config.yaml
experts_per_token: 6
normalize_top_k: true
routed_scale: 2.5
balance_loss: 0.0138
balance_bias: false
init_std_router: 0.0293
lr: 0.00576
grad_clip: 0.5
Below are experts of layer 5 (counted from 0) of a mixture-of-experts language model. Rows are named router (the router's row for the expert), up (a neuron's input weights, with its number) and show model dimensions 0-127. Each number is 500 + 40 x the weight over its row's rms, rounded and kept within 0 to 999. Numbers have three digits each.
Before each expert's rows: "gets" lists some tokens that make up at least twice as much of what it gets as of all text. This comes from a sample of Wikipedia text that the model never trained on. Tokens count by the router's weight.

# expert 29
gets: "0", "5", "s", "7", "ation", "6"
router:475513535432516488468569541508534536482519551508470527433534483440454466481585460520471533511445471416555457446450476496520476452474480497469490495497489542497485482459535537534454455466526537435478519511428468454546456510550502592499608458461444587568493455497561507519550443510481479549576501549493506446500506474519435551537452529528495498481519521594530496492451457480510529487502
up0:498539528490492573457505455489533409473487458525503476487512499506553569494579532481485548494470538478464554486517499488528432446466453538491488436525495550447439547524461504461498450466517520511454512477483502478549447498522494516525531401412439535525489439503564519488488520575440528529479556463524467536516514503577445560583467484598413570491507507537494495481530513490532422494530
up1:412434544500489529518517530470449546478461529461560486428533489493472455540487490472518482533466480499561500427545502503547459503497403524496528450478492475488527478503534487506430474480468513513454477496439574481493518509571569505546543548508509519471487510483566566523520477522485544445450580398478574494519558531520469542578511498507493490477573493468457572445463537477519568435436
up2:487517500529478502530457575477528465526555509495506579464545518439443560441496490442507376442398469528504470447445460544452459491561507510492531500517485492534543513528567503570501494468485532511465527550482538499589495482522512492478452465468476530477545541499488527480595523556504438490487504564517525438490411422534505534592473492515519434514528503488499532542542494443523533506476
up3:522505513513458476530476481457506535501443528547436507513546529490525528579524492424470498488538424459518456491477484491457509526436423517481487517478551472438462530499478540514398499598451485531488490440436519539461539563482492567533541486446507533503510500460540507525574531436494550471469510436452557492484615481478439513530482453543510570467525466419470514574497468484538517478527
up4:536532477439584579474468449534520459490561541471518456498464507480442505501494525487509490552460372546484499514435493534466421485468475502526525487531485498465441492550492540558519439475506503555509544501509550431549542448512507534483545463521464527521509513525536521544541454448529493572441466528504471512473535465602467518485531555427496447466521473570504446452475505541568468432543
up5:495522521500553443474593534431521509524491528468461508470475487435445476463466473480584504513523502448627516464487431503475544449518500489466482475572523570540492519501497472492441461489488538410539501531433564483530517492459523585477539539436440482540574488533558396518539459470521471517589512556499509509475508461523555510464539538510471484516503515524519474465455564539486485492492
up6:504512635483511467486470451455488481531507509506524620556486469478472514556496604520491496434437563448516453453549439516449513513517553513518509443502551521444522487503515460528455504430428524420545519485473495486508563556462510480432462472543509575473484496513501533544531446479535507491535471530500503569490532472496501496500546498484496431523505527461567526470541448545525422539520
up7:553488471531520555509495539479508419576502515487515546477503557511529450514417536492524497519376556473503553444519533495529505526450545531539460540544511467408463512493532503469494523559495478495452477510430585557452521495463473523506445553462465524483508514498516499545512482570438496412506458381482524540474493533494444551530474487462489465553540572509426510484543515549500500490460
up8:494452545514588504580503511404499556511519449427492514575547491488520517542536452546472504605495488478535470477454460494480532475515476479477442526452470506493595529451507498549399534467501514489586512532543474529518463517490511510516543536491431475535481488478487463590535479479535508489547516480504493461499561520457512573457533493450498540482539445488566466534479411565452529457475
up9:584512507526588481481448455527522498484525508489476491442471441508518591517434540505469539520432529496542425533564469464498498506442488485525487570504504481544452484501492464451461510455555574446468558560486551493496515494553524521507479437510499465494521486479582508447541474503437478455528561513546528477479459474506502525515433543461513433607530451529483499493600452479478559564473
up10:551464534532507504544502395478420525450423510490456521451505525446483555575539492517477521480495497412402463504541405494503457521473531577442419483458463462490484501535417528441523539508464467472492579550558573467524436533548498487543478493520499507484565497541586514542515494526498551472510581503468527485503540500447524502506512491501528501477505514567528521526499448517498455485488
up11:509518502439525463462565472498579539512486450462473494545494439464429469481517549525429471481527473526527485453462465501495535482515561520430514561476507435489487484465520497428467510584534567463543496434488427499472507538536510557559571520470518456465433477461496459550497515552524462436460511572622532530522499457502500512598465539544522495447480496519487575532473496543489499480495
up12:525529530462531522494543522520553485490487482497471471472538411400511513432551493548458506488576420481520482508483475497497531445578507495420509445435549488558457510509445492504435471484467559490566515493482463502486480549523520482527600481423447516498470504540501522483537418480501453478481530510425488440515484552550516555479457523533524490452507582501501548453509535468589577507532
up13:537462510526423497502545540616483526500466571561549562531469508524444528452532534528499557455498466407476502534500491475488457519448464521563590556422476532551485477498487528532505491497484452476532507483549525472485466470505550549461391513524419597465467461579499509485466469481513502501497531439471555490510536492452441483483490501516499529536463488543455552478462428463470465497478
up14:567401534501526576620508524596500527572505494519483506524457539501522465430493465479497504525512422526467452462448463488481462524465428566466530547498496452491469496407504468481588523486503398607434421503477540538467487471484507524490523478516515548442493513511469514504526473524522468530483476481497485480451446516503458522557513567544502553503463531515461547481525503513491475509527
up15:533473508496506499481480462480547489539494518495490551503530524500443526435566503537449592562439532460481464549511446529567446438499523526494493524537502537476528480457566506493490528513495551495484549480481432496483471508435498543499512466431524459482430435559499568547536438503522489529531505561438436562548546495582493509585548525492441527509427445535455474469514486550405523444509
up16:534448519390614492502478507485553534472572539519505504452494455595436535530528420476489500561490536478471438539499446492500462473490494570477513496490489491510455481435548544440473474472498514472518454511492507456529414503556512486489475416488488476538492604533472496534516533554511434494558465441508496511464535556433442515499512542513496484521519549569527485522507536519431497459437
up17:467459457497506416470560529539537530529491513519489550462456477516483481466586535462445480442470451463506501472487464418534509445507477546514522437511443491451458519477492546514477465462499536522503493543496498452537516515543508518530498527546507495592514584550593523509493478470459479592540533496553529463480438458576453562546466540456501506462519504538486553439397420526524555520524
up18:602428450458497503491467482514441475508527476557479431474502416522507563595490490491576537550443528509455518452529506488507443492415512465451509460472508477474545493518539571488516472524504518433483511483510417480431504519506566482503472523427511488560462523493544464497489492530464488446533520529514433513540469465523494521588479542519504501465506459579558422541490494556588531517530
up19:438507549460441507488513521444518539491508470476479471456458535504530466554496479562551495610443538495551476478404489550554521485463537501547456502478484459442463497466533474512524536459542436497443552529488496473522454394488507483495498541489492553564514554482529539463523444554432520535571468530455541442465508513575476542524437441500460514512504586518535527557559453497509507548507
up20:468539409478561488497554473491412434460493561540504470558474440421474489472458524479502527538517477446491451486447497522495443518445535412515461570462487443481534503517494559464427498535507528464544439553489492490508440513569536520581560514472577538545539458524554472524521508501419543487554521526450482494566489529476554555503523521489510482482445506465507488506477435545551518502457
up21:572499411478476509515498479490498522506488562463575459547437545581499531551453533449508515510469483506469498478543530591459528552490491341559526541420536445481553562494475479503485533507517507456520514459443532514513517450517514456455499540589561480442492496536438465564481536494488491506429518480531526505497514534486469446502513513522509445563436530552488454542541459504506514493486
up22:493470430442566459411477501471497528530487460569491429482534489459532462477503500475553508536448506473549489385515474563547481551497418482469517473440547504438506479500511547481503495519450582543529480535439505476513522561583492514520543451490522527470448518531470474513472532490471511546539462533491534521424469483452518476505614491598518542529567473556462437513506494515505476487515
up23:487545548491589498504539545490486436505539513512537509489449551563474484568550461467534471549454520487495523524461481550505454528450571463523481483463529504489515556509425412528433504534447553490508517485454555512416441528558508464541485511459418541500519481527598497468499458533470471518558497537524489493501536456433439433444523519533497464524482564450529446513541557457550451528461
up24:472543543558533532482505522495509558478474462592471550473512525460467496533508495560414461491405482487518462493459486467454519515481466480522492472459531427486553495478578495462480475476440485475438545480481561500537505513562481491602555451453408498499564536413532530498513549504548496508490501567461540411524552466570470514549477521513424478511480526516508442549557509469520503509551
up25:569472424566491490463428466526466470468479548572493500420527477432503497508569456496468496578513467469480477456504502561521576429488457540475429536472524403470459488460543505507564483523479503520547554482479492508523568588567467491534540484515483529450479431462474526402509534503453465513479479514578479457467523530505511504547537552466527527486543512543434495476487468506513517435504
up26:492592532538513476434520528524463507510479500514437482502494485482464544521433517564532502453575482540498475495501464536487510499464566555449541538433547514483454480514471486520503569449478491434499469509405509547460499499517424546492498446491395560483513483490494565519487434516498545589541497477524532531447482463486512515484392516531494523582573483564445523435471524470474547519458
up27:451510528556545505566541563505500515447459551514468579450474571450567501492456522549526427516495520406539534477497421524559453504494464494495497431543448487529557476509483516500454489478479499487497457515482505557511476444507447543422513482484457521563466488493563449538519516514545570480549486511531525484521461407565470537508447513576488545478516563533466586473462449460476467470519
up28:456555552525534515477488518527470497497525508498487496531465512455485484497556472558453461450443430432495553521486553454470521540539447551457585506449544470471494499523596465575488462499448403509497525516517491523528422526455547529562562514520511507533478497409470515510489531535491426575523545532475489536484477373464524538552494548435485489482510481481476479503493511421545501536461
up29:498442485463530489528533535418477571512552518540568507507575434583572502441573528536482575491562468456439511517488480481472537456511414468510527516575493542491529490451473437440481496501499517498473492471546479500453485492474542497501505453552493454528448521468570492551479500563488499449489476541463542463511427488474483505482488558519450565463515507609459505460432539483529550459469
up30:505533479478584499531487537543573493509480457505487548389498505481493433549496499433475411581553475454531480453541475493535456454486512530506474519451434485500573436610439499507561496517552492475538447500483520486515467536541519525487528500470477579513517511530531480495484476550473543555444475484506396570489440468505536529484525513473496476483483497519483572492432548416460478486518
up31:535569463424499453523471500533613478533520479505561505471522470503502483463499489493494522566470462493531495504537500444563451523482492473494476423516436536540552537493549466575493490539461475499451488475434470446595516516451547487494440434435438559464488443455504534478540473457537491523564533551560462502467472556499458595512514513520467503493455507540482539473501484440569436516549
up32:451513496517513517441513501496505474489551471488560514451487487441459463457454493480497473480507445468573468448482508435499516540508534533434577501507469530521480555499462500502457458522557507469540495495490381483532482462502526505568504535554439555520439479564573499428495494518570549513494520567445442475475469513475524568488441411515591517518582500580534562519496473505528526446472
up33:503501457457394513532515546477544543568520434425477559522520548488496516520516494552522442475452492495550451464442516472495483518465517465487479482531487527506489473453582595535512535554490480470508494519474463496438562521598488476544489472555440513450522504559570434478448488492517545500502579537526462532476410544495462483501521440510502587488502551554434500448541488461445492491474
up34:526469506454491531531537482483485464522474481570545498413495475468527467445520501450478527438480454484534446515476471489522447462477487507422492516544448540620429400529496514580484532521516416479482469525477455480542547448432457501532574478502527551475498562483542523496493500487516505540505468478507532466529539436504421468506478463542474522552522446600449505499433458445514464518548

# expert 9
gets: "ic", "an", "er", "ian", "or", "on"
router:365497501426546537523485548514532486485477522521461508538490464448422472525484503484546526453485514506504477469599485543574511504503463500524556595495413533544504513530463536479584484535471464537523434510487463534531471472527444450390523515570466520478463496493536479486509456495446477517496535566507453545463524558444432544532552486505522459489519551512478553528462458531488525463474
up0:498484473513473516567512506497517517459415512544506522453528503525495530495491545504488494523485489504542474470530524531456520441521498570551530530480447431498477495518468471601524411536545444543440503501516518470484489507461429480462572516461455516496511580484573512501508510528495433451482591543538476533473531544445525459465530576515573537490498408570460502428446428560480436494459
up1:446473553459514527561487453507409449510524558556517436541484440488450412461552442460480483508497484455507461523540407451468461471459451503442526496548502518516438576460483474501505553500474500518487480512493566505492510503517466522482507512472543488520430507542557575485525487504509518542516535505477525453425543503511477563570568448577562522511518514502479547439517468588513588482519
up2:499515522465510487523450494469512502479522562470479468515486434538529539508513527528468445503522476438436544487555488555579527473434494500541488499555484461566480442436490523489481441576472453554591522434540492545524534481543502489419467538510391534474487457453574487485510516516436533546511483441582517593530535473558476538503538432471553453543492574519510507475490508460487512492498
up3:551490447524581500516448537500451536564516485498507530457552439512437539470452533404597521454456575434466510502515438554499473479578451553488495519489441505519533537529525518478486481509495434493430459518421486552511493489441528504489467459502464539519502517587538460529497521500510519492458554487486450536474492447493515458458491575461451467434534521489453567543505543462474546526567
up4:490481508514506494544527564513505523528510537512493479471461438465489508516560534473517532526452421536515491551482543489416529432539495485555510475463422601559440498487499594430512458554495457450522543510481498438500494481478510513436492503545469564480497529488512606519523459474417529568456437496462507546534508501497505565487454521419431519458461496524437506499477551485470516564566
up5:519510563505455481472570498511534425473498483526539490532593450493495505527511547496467461504373426480472483530475536535550479559496448522508569538485466494526519480549397517510489530449552534485510524541430463490486555496514472454546418470464513580507544478442614477474505483562410528523498513496497505483505525490495484437557543448578476559521503503490513502483561467496499514462519
up6:495445462503471538508488532437461514560543444478562548482506510504517478525472517428468527506538463477474485517520456533495572514457427438456505553492460535527497431562457515509514561543499468419537536475494494576455494466514548495491516489596494488511489563503506443500460441530515516582491522511513392564483470472498531528438519465470520484481490573597529559411444535497486508560477
up7:518472531543486529461513558429498523465529525478475444579540542509484443491443527472497512452500511444467479523475478563525463495496542521526467519441496496490499486454506594453598514517520525461501551517489482527520498471472510453493447534483499473544455477511499504412487440630442519557586564527494426450518490482538541510525546483465453457484506457468523595515506548502449482408552
up8:486501440506485551557453473481553476530468532493506446481524516495475480582468465495549495441428601509461484566550469486535518509516533492475455524461514472414468545435529527496408487568497430513467491571560528494463546474505504447497488556505481518541460562410574444495519453504519468527521538499514520479464538457452590527493501439474589474508563500458494548513506541530538472535479
up9:485495510443456550476493487427427544585539571528527520395520542492543556547488452499535537569507551459499502535495552536550455521440555504497532515530552499458546556440535512484583497487484428470457511461511470483520550468488482493492442487519432529442489528471518462449570441540459498580484533493438561468531508500494468489465528489531517502472494467523513555474469528454574572509445
up10:420489541413531619517538491466542475475536526596470525493493511530510525443489511469488473527493495503542569491534493493497452517487430418456570484538416492421533499495479530474546530517497504535469489526507525471460576464441505517477486463533517513471517451587545485562529479542521507404479500496579529500485472510553488440494471496520455478496541533528464497575424465528449570465491
up11:527519532596563489510551436470526503462504490456525473548483497438509592523485463540548458512502450512508466535602443490499537512502546435511571480446412476527524531587479523471579437571549492483525523458537476473494393503430473458533481543431435492488529481489498455501513495488499482494491465488495472446484457474532508538544462547428446556434498486516503517463499497505464519558519
up12:487417560485493541516490554562486414469517570542513529494520490500462511443508487521444453454471509462576479483512489482547548527520393542494492465504534526451418474500548458520462432477519486523501517537462604477504550472540495541466505410459553488568514525575502511531481452543491489552458489444523473559407474452539500515525492498462571462452486529526545524540506451518540459526488
up13:490563522527439517483502455454516528503543507569520592469502552485523515505502547572605430508511519480480482486527478512458508525517439516580512542432491494513589533552423523487588495504504545551482490449532513448489500476477488477509506534397455513528484486507561481487493529481422491502480499494547556504533461448518459451588578506546434513490544480543456555523424534456506497482542
up14:520520508557467532528432533428537510541471509521524507484448587453498504509554498518558522500446502484488476489478513467393557472461522534541526504572499459454461554502475500495545500490566483481441571551459483537523490469494521470517469523498480540433440521487575530468486516509539487461541490476539498542455535429474513477433474517543430592499517465551413455529453441532569405482544
up15:519470491521539521476555514490479536572418454543517564527494420422419533554507559470567516533468513460466540489563485494469541433447468486509473503523538507532492502471526456500506489574447441519509487529546465569529489459468562483472448494478381567505468534473577496482566486486460505502527512509525495459471499550450514559548552509498537521432473563593488454492501471489490476543539
up16:560460520467463473564514505482436501539537450507548553523464554493472518558447556493488482503477491466518513514446424524454485533529493503584547511491448528535503415493488557521413544571497494438545501489535467478482481469495605533499528384439462469512492443489530517558516491489509483498472561557502405515462551603515463546449499410519498492489440477498504511517496496495467517480502
up17:446443506498516507458505533455599598566526480529445545604484454487550497506509485459499534467510525455472569519489519515592459464537466493480508548518467521500559512491438566551530506512519495500488523501395475579572542520551569439451487498471493544519448471561561514507495510457519460512477446509440464557511523510512458504523549440497541450494522441447439508490480460524489520494460
up18:466497552493564518501537607490482528513519534528483564498392485497526463462569470548525486539517506534482543540553472520494450472515503534445491433483447549536541483460483525419503502449482512492493468459520536477589442462554508475505468453555468432521479533558462519550443488505407477492541545564538402568522481504531422507522506510493511462476493472536430473462450559490526527521494
up19:477501528494575477480553520524553573532564506502495505539451419540477443488562502433479494466525539444539536512521525485457517430389448540508475501496509517584563537490412457507502379520457523505480482510446533496536480479512609492460467504495445439503513475500477483480473458560570481544509500518478547493450513522483479563500554494562478511488524547538570527523454511452485498511448
up20:492496432591482553467478485497450527518529483570523500526528567516386469407499517462453543497420494462481482466518516483460475471512460477544505510462489478487574543512511518474484497472508433526498487559540472549531488471465515510504485401441465473451492446439524564531543499482530508515483449456454540462491530551524505596492497545587477462564478536453502516528531481557547585545538
up21:484434518504486443599536466439473502593538527567504466456462456449484461531481556444532513444428508515457454456534555507476553525569428491399576542546482512523559508546448535501501553485479410506474477518493491518441449479503433534510461560496504540521440499591529508550463486497522452500553513494461532558499490509462512510505537503497492483497541541440486529463454503504521528550462
up22:403550454507489454494556544450426509583509498532467481511485526497453470501490462467594478505477490496481552541523581521466596499518503525502493516495529473503457494484492501532544446556487501636432434578547518467510481417536484473441526479476515498532454505517578531448476456505459522492512507472524442555495421543492526538518571506485461505536538515468492581457491471538486530479488
up23:577581497519509507501503491520528420462502488438466541553500507474481479423489545516446509482455558458562521450508472536523443480454497467588484559521506485532505540544459506418504443477498519501516456490461572508550482552532515527541517515554484391490475467510475487486471511527459503557453501538528481535368408481519566479569515487457521527525536502536469581505500486565522479482546
up24:448501551494542498562495501507489535514604612497446472513482517520445431459446455481568462509465510511553500496578482514536424558513510539524550451495486485513444486562483434495462515499433550482541440513469537485508496443511525493477538523530531497496460466510496442485465438515422509451573552517485531555444492532458447541553595466478542511499524515469507502516512529492571572434504
up25:473550530490516520531506448440569490519533525497412540495520580484544469483474536453559485519485526530511587548500555517513533502465473500506524540484424525480474582575531524522428454466462487559527437535528495549541525419456498521526440501501495491514507525455480426482543531568505542533476533534498465465517509636527529508442565476469444467470505516524529529493421499426443491502496
up26:531460537543467540463489520472539533458500449567463493523507547542430545458554441519510506560490490503448475529455483502565483538505426481529525551558444439534538531478556479493560412506522530504558503495461488536535449425477497552472476453469435455510461556572491511482542520482458485566525470463464503493528508522474554535412456505520581459568559496502523485534521414489476424523530
up27:541475557546501470569521474447448490443516465548464459495533467508486538494464542493552525488464561501463422473531426561498425487495494500562501507515427487496539526498465495439501501486536519486381477468490395492508529490523466490464504530515511489492440532341543501491541491554501465514498586519545464451507607479483540496466524486543481522537501535515461546483565537532489518494522
up28:484408531503515481496487454515502529467478560526426574436495509531476481502494576498478485464566572568467507507544474524631518485515511543539555587489471501500449482458478522443507474517494514523504500417460437440503532522561517511495493497488512571510478515527491549477510511416482484449527563440491533567397539528457509489481419508487460502513493532540415533440495497454492494461505
up29:501470513427468475526527524455595490545489497476511441510461497482451518485551535456514553508522502472530564391495488425523486521453475455454525505472519530423502486498491544519447527548434453536568478519509452566507506432432482485476506470577496424549490466510536466538531527498550478537489521512563526616498476449442543472476554439558505534577507523490517537498420478519544493521496
up30:516506453610489478506553425508558498539508542560442431531508497454517501515509523484542477472485529531513533483495562533516506436449488441428540487544515552502415553541503534503566536432472473539549485482468514467553506562561481444443481525549533550533477487466474449475567490499572495536510487522484515481557494489475439501522466477547528556502521464534503565430509362491532510485477
up31:490431499464536473446445460501528518468527580593528513548502448524474511518523453515480502508439505511519454492543522469630562495540442478527479563545532525595477473498476458435543448542489502533518469478456519402488538409474515472459514551511521471528503539489447459518556486485470512510506521489500481506464547563472469472496515446510538602490463523537524444452458469561480444469535
up32:597425512459499475545533473500490480494471491489485568617515496576483457490485499541542555557521501574529496504530528512438498451486501501430514510490536445551568480510457490549492517426464461504531452535490527444514504492502519458511469476485461481492488603509431458568565508520516412532494466490487552465505543550505415543544493435459510521554483533566486502525516494511437419483464
up33:547556545491594470487526524526518483519501551454397486468516530429489426443493555502525435506541489490527536482466445473575431504535475507447458503585509495579478512504437520503536504569470466484460505487438476509522490445469415553511473552510507470528519448481461545503516416549522466526545516582525479461463511510441510468517505477470512557459540433458458518500507423438481491538495
up34:564539516454495517523514482510571496433473466546434498536540483501471530501503551600478457527511502531538534533597513488423490426525541546502495571498463515584496483516430395450481578467504458585467507485443480560485491470504541422470515511527517558480497495483444480524464485505484487494524565473451515557419492464547540503538468483527440484535500499540513463492517529468497504405471

# expert 8
gets: "0", " |", ".", "5", "4", "3"
router:560461509409519441447533550462499407495508531474455501544517476462497541487557475543452549523510474420601415399450533555483516474505461439461481434487464509465496487513507439467513491468530509505540578481507456459469553517493509503524581470488488537487508503498541459509568463566519458510538450547502468477510518524464487536515513563514498476519567472501484519539450512489521578487600
up0:418526445537514452489483494424428484564483460484468472504400496513474471482508465567539543502455510537504498469490394498587544501465503522559481560539539530446457522527453515477488478456501544451490521494559527529559557486552523540449505495463508437465443558566486446474462454454448509479596551554485546518549524503503461527524571530502490446523522483443493525457518494541495455543498
up1:513467495489543460391492518552458489475520426548484474505535503485504444518516479460507590493397512535493522574515481475512475470495468503470500504425521477450534437545509528445423504567506521423573433441526569506476534532443470575516497504449530487474481590485505473458550474487422496483533500506526470432533558519500516501454468500532458547556520522530511508579491470531543494549553
up2:509520451479473434511499519423477554496460506481439523548548480518526486468501445476599450464591526511468503548493497511457532496427479466442467469520526508423426543561567459460420408559471437511527469545501513506518520493551535476524495430463524524486457476524498507547534512554490520502524485434541494550539544509499427505524519461441464529497547535486539470503433469584440511550515
up3:501481489485515458492589503499477457578444488486464463505548507494441522490466483515494470499532464561517469566432527477481480503448483519416562451463505453477459528455520467496514517506551502460551498529540562487513494502443452462593539469560513587484500512519442525493498479508526567479464503495577465499513542520508436562511427509526409456593519539388428505566514466511524540498500
up4:448437453461450451509473507451508485539517527435514479506486554494518429479451447398506528517580439485536506510495446462471580456517554564513581516405462464503485447503493489580518568518546465463482480527529502516559495513481539554517525493480469502481495475565546528579532465512449465470472468509533511458468429456462448486513473530483511451527451480547409480515553555450493536528511
up5:524481505471450520521473456499543504446578509550426470469417462523466552457589461544509420494505477394519497498435526468474540482513513454477569493472455471480538477406527488428532484583505519448463490476519448450476492573543542500526550497514530470453474478450550487526499473583511432523546467451545538520537527458521557519550489503493495486551536519534562534470502445507535518487549
up6:527434510422506441526546626426473523496472531535482472473496460470477523546533492489451468524487487552531481571437495504433493483429470460447479507457501521492495533467490525484529536473589581439497489469482508475492536511482554556475527448527528453500466437495530460568487464507445431566558574548521519452536489469517579486485485541532492581591465461524543480505487530512486481509521
up7:427562443504557507546484501460442506443534549522470470486484492565478564484456522547547522523478520515517430620574498503500464542505513413480465560476410517507496478526564510543522461430463525507459463463487511509461482558506451483472475457457502477461530516420523521548482570499560473557476551508514511473435478495482425445548531539497538433491501532542458446536485553495515538486542
up8:446505452417502500564486442464476457560494485489486456515467501486466602478529519437492473508523476473461484540563469521544500464514571451525542538517499554452475505411478518411517515503509464515543505491522457491487545549554498562533545520579493507499431514518541516469576417500440509532463463527501499437512511480424482471481543522499503596493547409481443491513526538481539424528550
up9:510513502448551487421486507493521509543535592538491476492485461461546521449518496480559501529457509542481482508492482554483525510505457503499539470449501468501430461577523541539463564477494482558522463524452564581465461405477437515520544421500525562521508462537592474500463508472480498466460575474500493523454478420481486466469560468508552392471506508595469504484498496473549507505586
up10:533435451452487506532532498496406515525453548469518512565470478444484469531496507428508493482484453510553498612476483544420441534556404524434420495463515472530499516519521448462447504549566488421515571503550522466440498474471515527511545505502507459556462494494521523500580503557500411532508536442540498485481508477537469492497522541528533542553501436504562515518459466504514526455563
up11:589432444478546475579434556521496429562474525531468420462481553537498476489485488542496505503497474450482515494492520503569517563503527501510493468496485465513484469478614517523530456520478407493471479520474510520495465423460502458460462547515498577478504480563490544517491496513531493502506417508477490463502510483501549403512508634398492512525471474554507498564479533534514522512562
up12:554509475605479554479512455456525495533526478527528496511525466431484527509491458503522486537428493495562438446549488541490528451482523505495499417522517512496487570433563522502519531449381512502485508470471446485519449493572493452525561546492515501553499415464480568529519494556506464518501530564579476437521472485528536480471563501418459428414510508549463521536476490536508512481552
up13:623457486420459464483480530501497491534468489516483500499576414443527499563556511425481513519500465488468460509487568446459513411504464473444532506505490513492438487535427507504456423575466530513508572491472455485447531570468501477560530456491440522523515455532514513488486454455534480475552489496488538548546523466530558545552451508542524494470575487511517540497421450438548503488516
up14:487423484491491556525505543486457433412499476455494463518449470447512495475484526526570505506466461515503468431479484525450492483464436480413429514505506474492506529500504461550557490429520442547496497508562522443462551474536582499530529542535521460486523479507561496434631504538537512464503472512509462491480423493499486547519506507465492470499526554492460546547533598568539512498602
up15:443529548498572497510472581516433474452521479521511532530508533522538481456484510496506471481503484461520515566491501438512510474505401425513543522530507531463500481458527512459529540499511489515555441423517534481541558552461515532508519458490550508417461512522478349502412536516490497469473513467483518476502478543492522622486504553570463488545531582450504498474463513513448449465441
up16:495495564485533489507560514487509472523530505441453536493522521480499456474499467471530409502465517534523462491487502571507514467489532510454547473472431497408499585521628474443487526540543492491486500476481527549465585495462538507503490472561463484508602442488553488515462506546439549514477528476609456494456462517529502486544477520526476578505504444441504469500569390456484496523511
up17:558517493511529528480463542463465487508406523550518536457467501556530490496482534478518501560475483412497486457464506474440440408451523558420500544536489528490491587506444442465457462580510523531489442482451540463551533499530499478549558498456474568460509510509467575592535513494505521491512452502509490524525512467492577449530472432487503536510562478498530431475452422474441561505486
up18:480583474590520517524498542523462540508595540557466511475516483466500559470552461495540478492463532526520530533478462511499574540508498479528535469504492529540578527495581503457491532553499412496473586483493504465531499456487581481475516535458503448485472434443515485508498408562487478450426439506495452501537534522537555484502529499418514399483459419502501474531499525487537559512454
up19:504534507476552472477564536478455466525474458578477475535528528471542596491477411569499548465531409437541514485525494398468471468515426500520438562504504466492535436488529450484446510477586505497555473512522497465454491597581499565467532517439528434510522505479537442491495531454509441478460518457458462528463460443540528532483545498530528489518499539516483494468482461561491513471504
up20:500524509494462482521608485513449514511445455484562502508579504471474543529507567546463438562497534432565473466468487474499486499481547548510500481473503472482462574408505517491505489600510483447517585414515522517478491512475476544567533453597490507479492530513447494498506452455528476476506605515564494526507528506489419500553478484587454559521504538458498496475446464449464522482490
up21:548548603466522462478506522460400413498456528605570521503532462504507516467428480535487505480424466517492455541510491444439500541517460493417493489489530456502493471462479512569543415519551498497531550460481543535454548483479571476457530486544557522439514513481462527495484513562501475444470528482451492474555434442482474548570520506504538488489517507553455559474462505461481550520512
up22:495466543497536448466517521430509547538529481480508468554454526514516590545512539540568475619489457540493436541569535401488489460491508497553542484490492530497453500489455481473472507499456553534483529495518523479456508476436458498485552516449539480456442496458468456584485501495545490561500438534480469440492502557402481521432564480481534557473527477484532488563465546478513486594527
up23:448445483484554430500512547476477469499525419405493491513468503456549535510552460480452531510420448460505527508519485424522506586492428411495449489459510500509542514508531517473519493519491505551629534499462501523470478485477490525483566446542499498574487505529515495535486469532596525475503500506482460437529514509487483491470501558580489455568525492446479500450502603498505462513588
up24:506453480487486512519495435442519557487448562536510482552476499499530475554546562612590491555517511514469552546532432521520475454511494576515490482487459548437539483543509487467512542505516459559483558512466419485448455516437467442452520558535448518506479507491465608502555448477497470448504467499438499478565546473458413491522463476467435457562477507527470534510552492519505521488491
up25:533501536531455481445536447462486487544484478543533528527518510590484567514522534494523509491508485492498521527483473453510492463466437495534489422522544529508446456568430438567434421604515529522546438376482521503510517464523567512503516479516472541474483533527532530493544471527462493549539472507520444457573564513528476466547453479469462499493473507410448455470509445502426456509550
up26:430473542491550468490461533464439467510475502521451563489482495503487564514484501500513497571551507437556488481504397503570537454478549508459490450417496543417484494569513494521468544456474533494475513494475501446483535535544433485570589487470562488518489495546463492564600571586463483521486483482456458499525447470505434550476549506487524549464536562473439508496539517525533538511489
up27:450522473530461444481453533502532409499517518470499497459525504499520494570480462494507525571450444549530564500490558467521497460398518496511506516500413470389549476460487508412526430474442521505465500505481466435478529530546510491481566527448524508562530460488517445485402459528528550534490521537530512519468550528500547578464552483469481415507500525505435553490482473542481507545557
up28:464435505497485502462551462468583478488447498428469440517466542462514539487515530571483524551514458480493542467501534520552465470457508529511565498511521506524512534488564430507470484508513478492522536517441515392490497540522564496479576492512405458553494566446528566547576463514485381450509435519528494459510474443488454506499524469500555475491484481468481573491502435501488503579565
up29:507468559474513546524492484455547500442546586439470570514538468511490512514533483539557546551484420523544490531586532475420449518488561468545510495526501497460492489547494455455544410542492499463440540483533445477520533472537467472465477566479428466496498600479544477483489503526463486546453506508516527506498414537475521517559517457474452467495521447420492449522453471480485507455601
up30:504440574495527430515492507495539528471519459480430593491544437461476523509493485545456536561558463477510556469463559526528428504516591449482522510507402452472537492477463496447514543536499401514494509438530449490536487510455516501520562487519508473469453486474474492561453508557466481476534502574526490565552525531557458475531505530571453525491533486506472509517380549476523520467534
up31:488501476524522418441510518518507451507492521551424444524471512538582490534532493449507535577488497511540491472529463557576513493467470524450512533497462416459457552590534464521435525526510497483511444497502478458490507534526485450436467463480541546481503499504546539469504483600419422481500566520516491489509426458490548562491453478445545437535500488486455523432571424516530522501545
up32:480483533552466400531509500532529587515487511463560495586480468595503523455495566540493458530492518480454543519490498540527476456470439532544546439481461483515487515506433447538453422536512479511419494448456476500449474524520509447485529505447513481466477596474556480487568521509479554536515487460540403522501541494580525502492462503581521441435469483449470540521479520473488509535454
up33:438523529506520474462507521456475499487527455571457545502448498491482588509497471489515478489479443451437501604492426509493544521552493449481494499503472483442576497480569427563502487477459432522495501537472545495497577500477562508503488536558542473496456526462448418439504473521534497481508493541493407583449582488486488501397460555474507508556502478489543505511486465502550564551539
up34:532439555450482403527498552519483484459499469549542484517513453437447509522509487510467547510616478482499470509441503553503542517472520460434483531427540556510468486523504470519532460519543526507473543505552455393368498535488567497479498508507549479500448472554567426516555420547478493476481483490444454527579513539460471500475476459500474515473468525516516524444439504528525532525495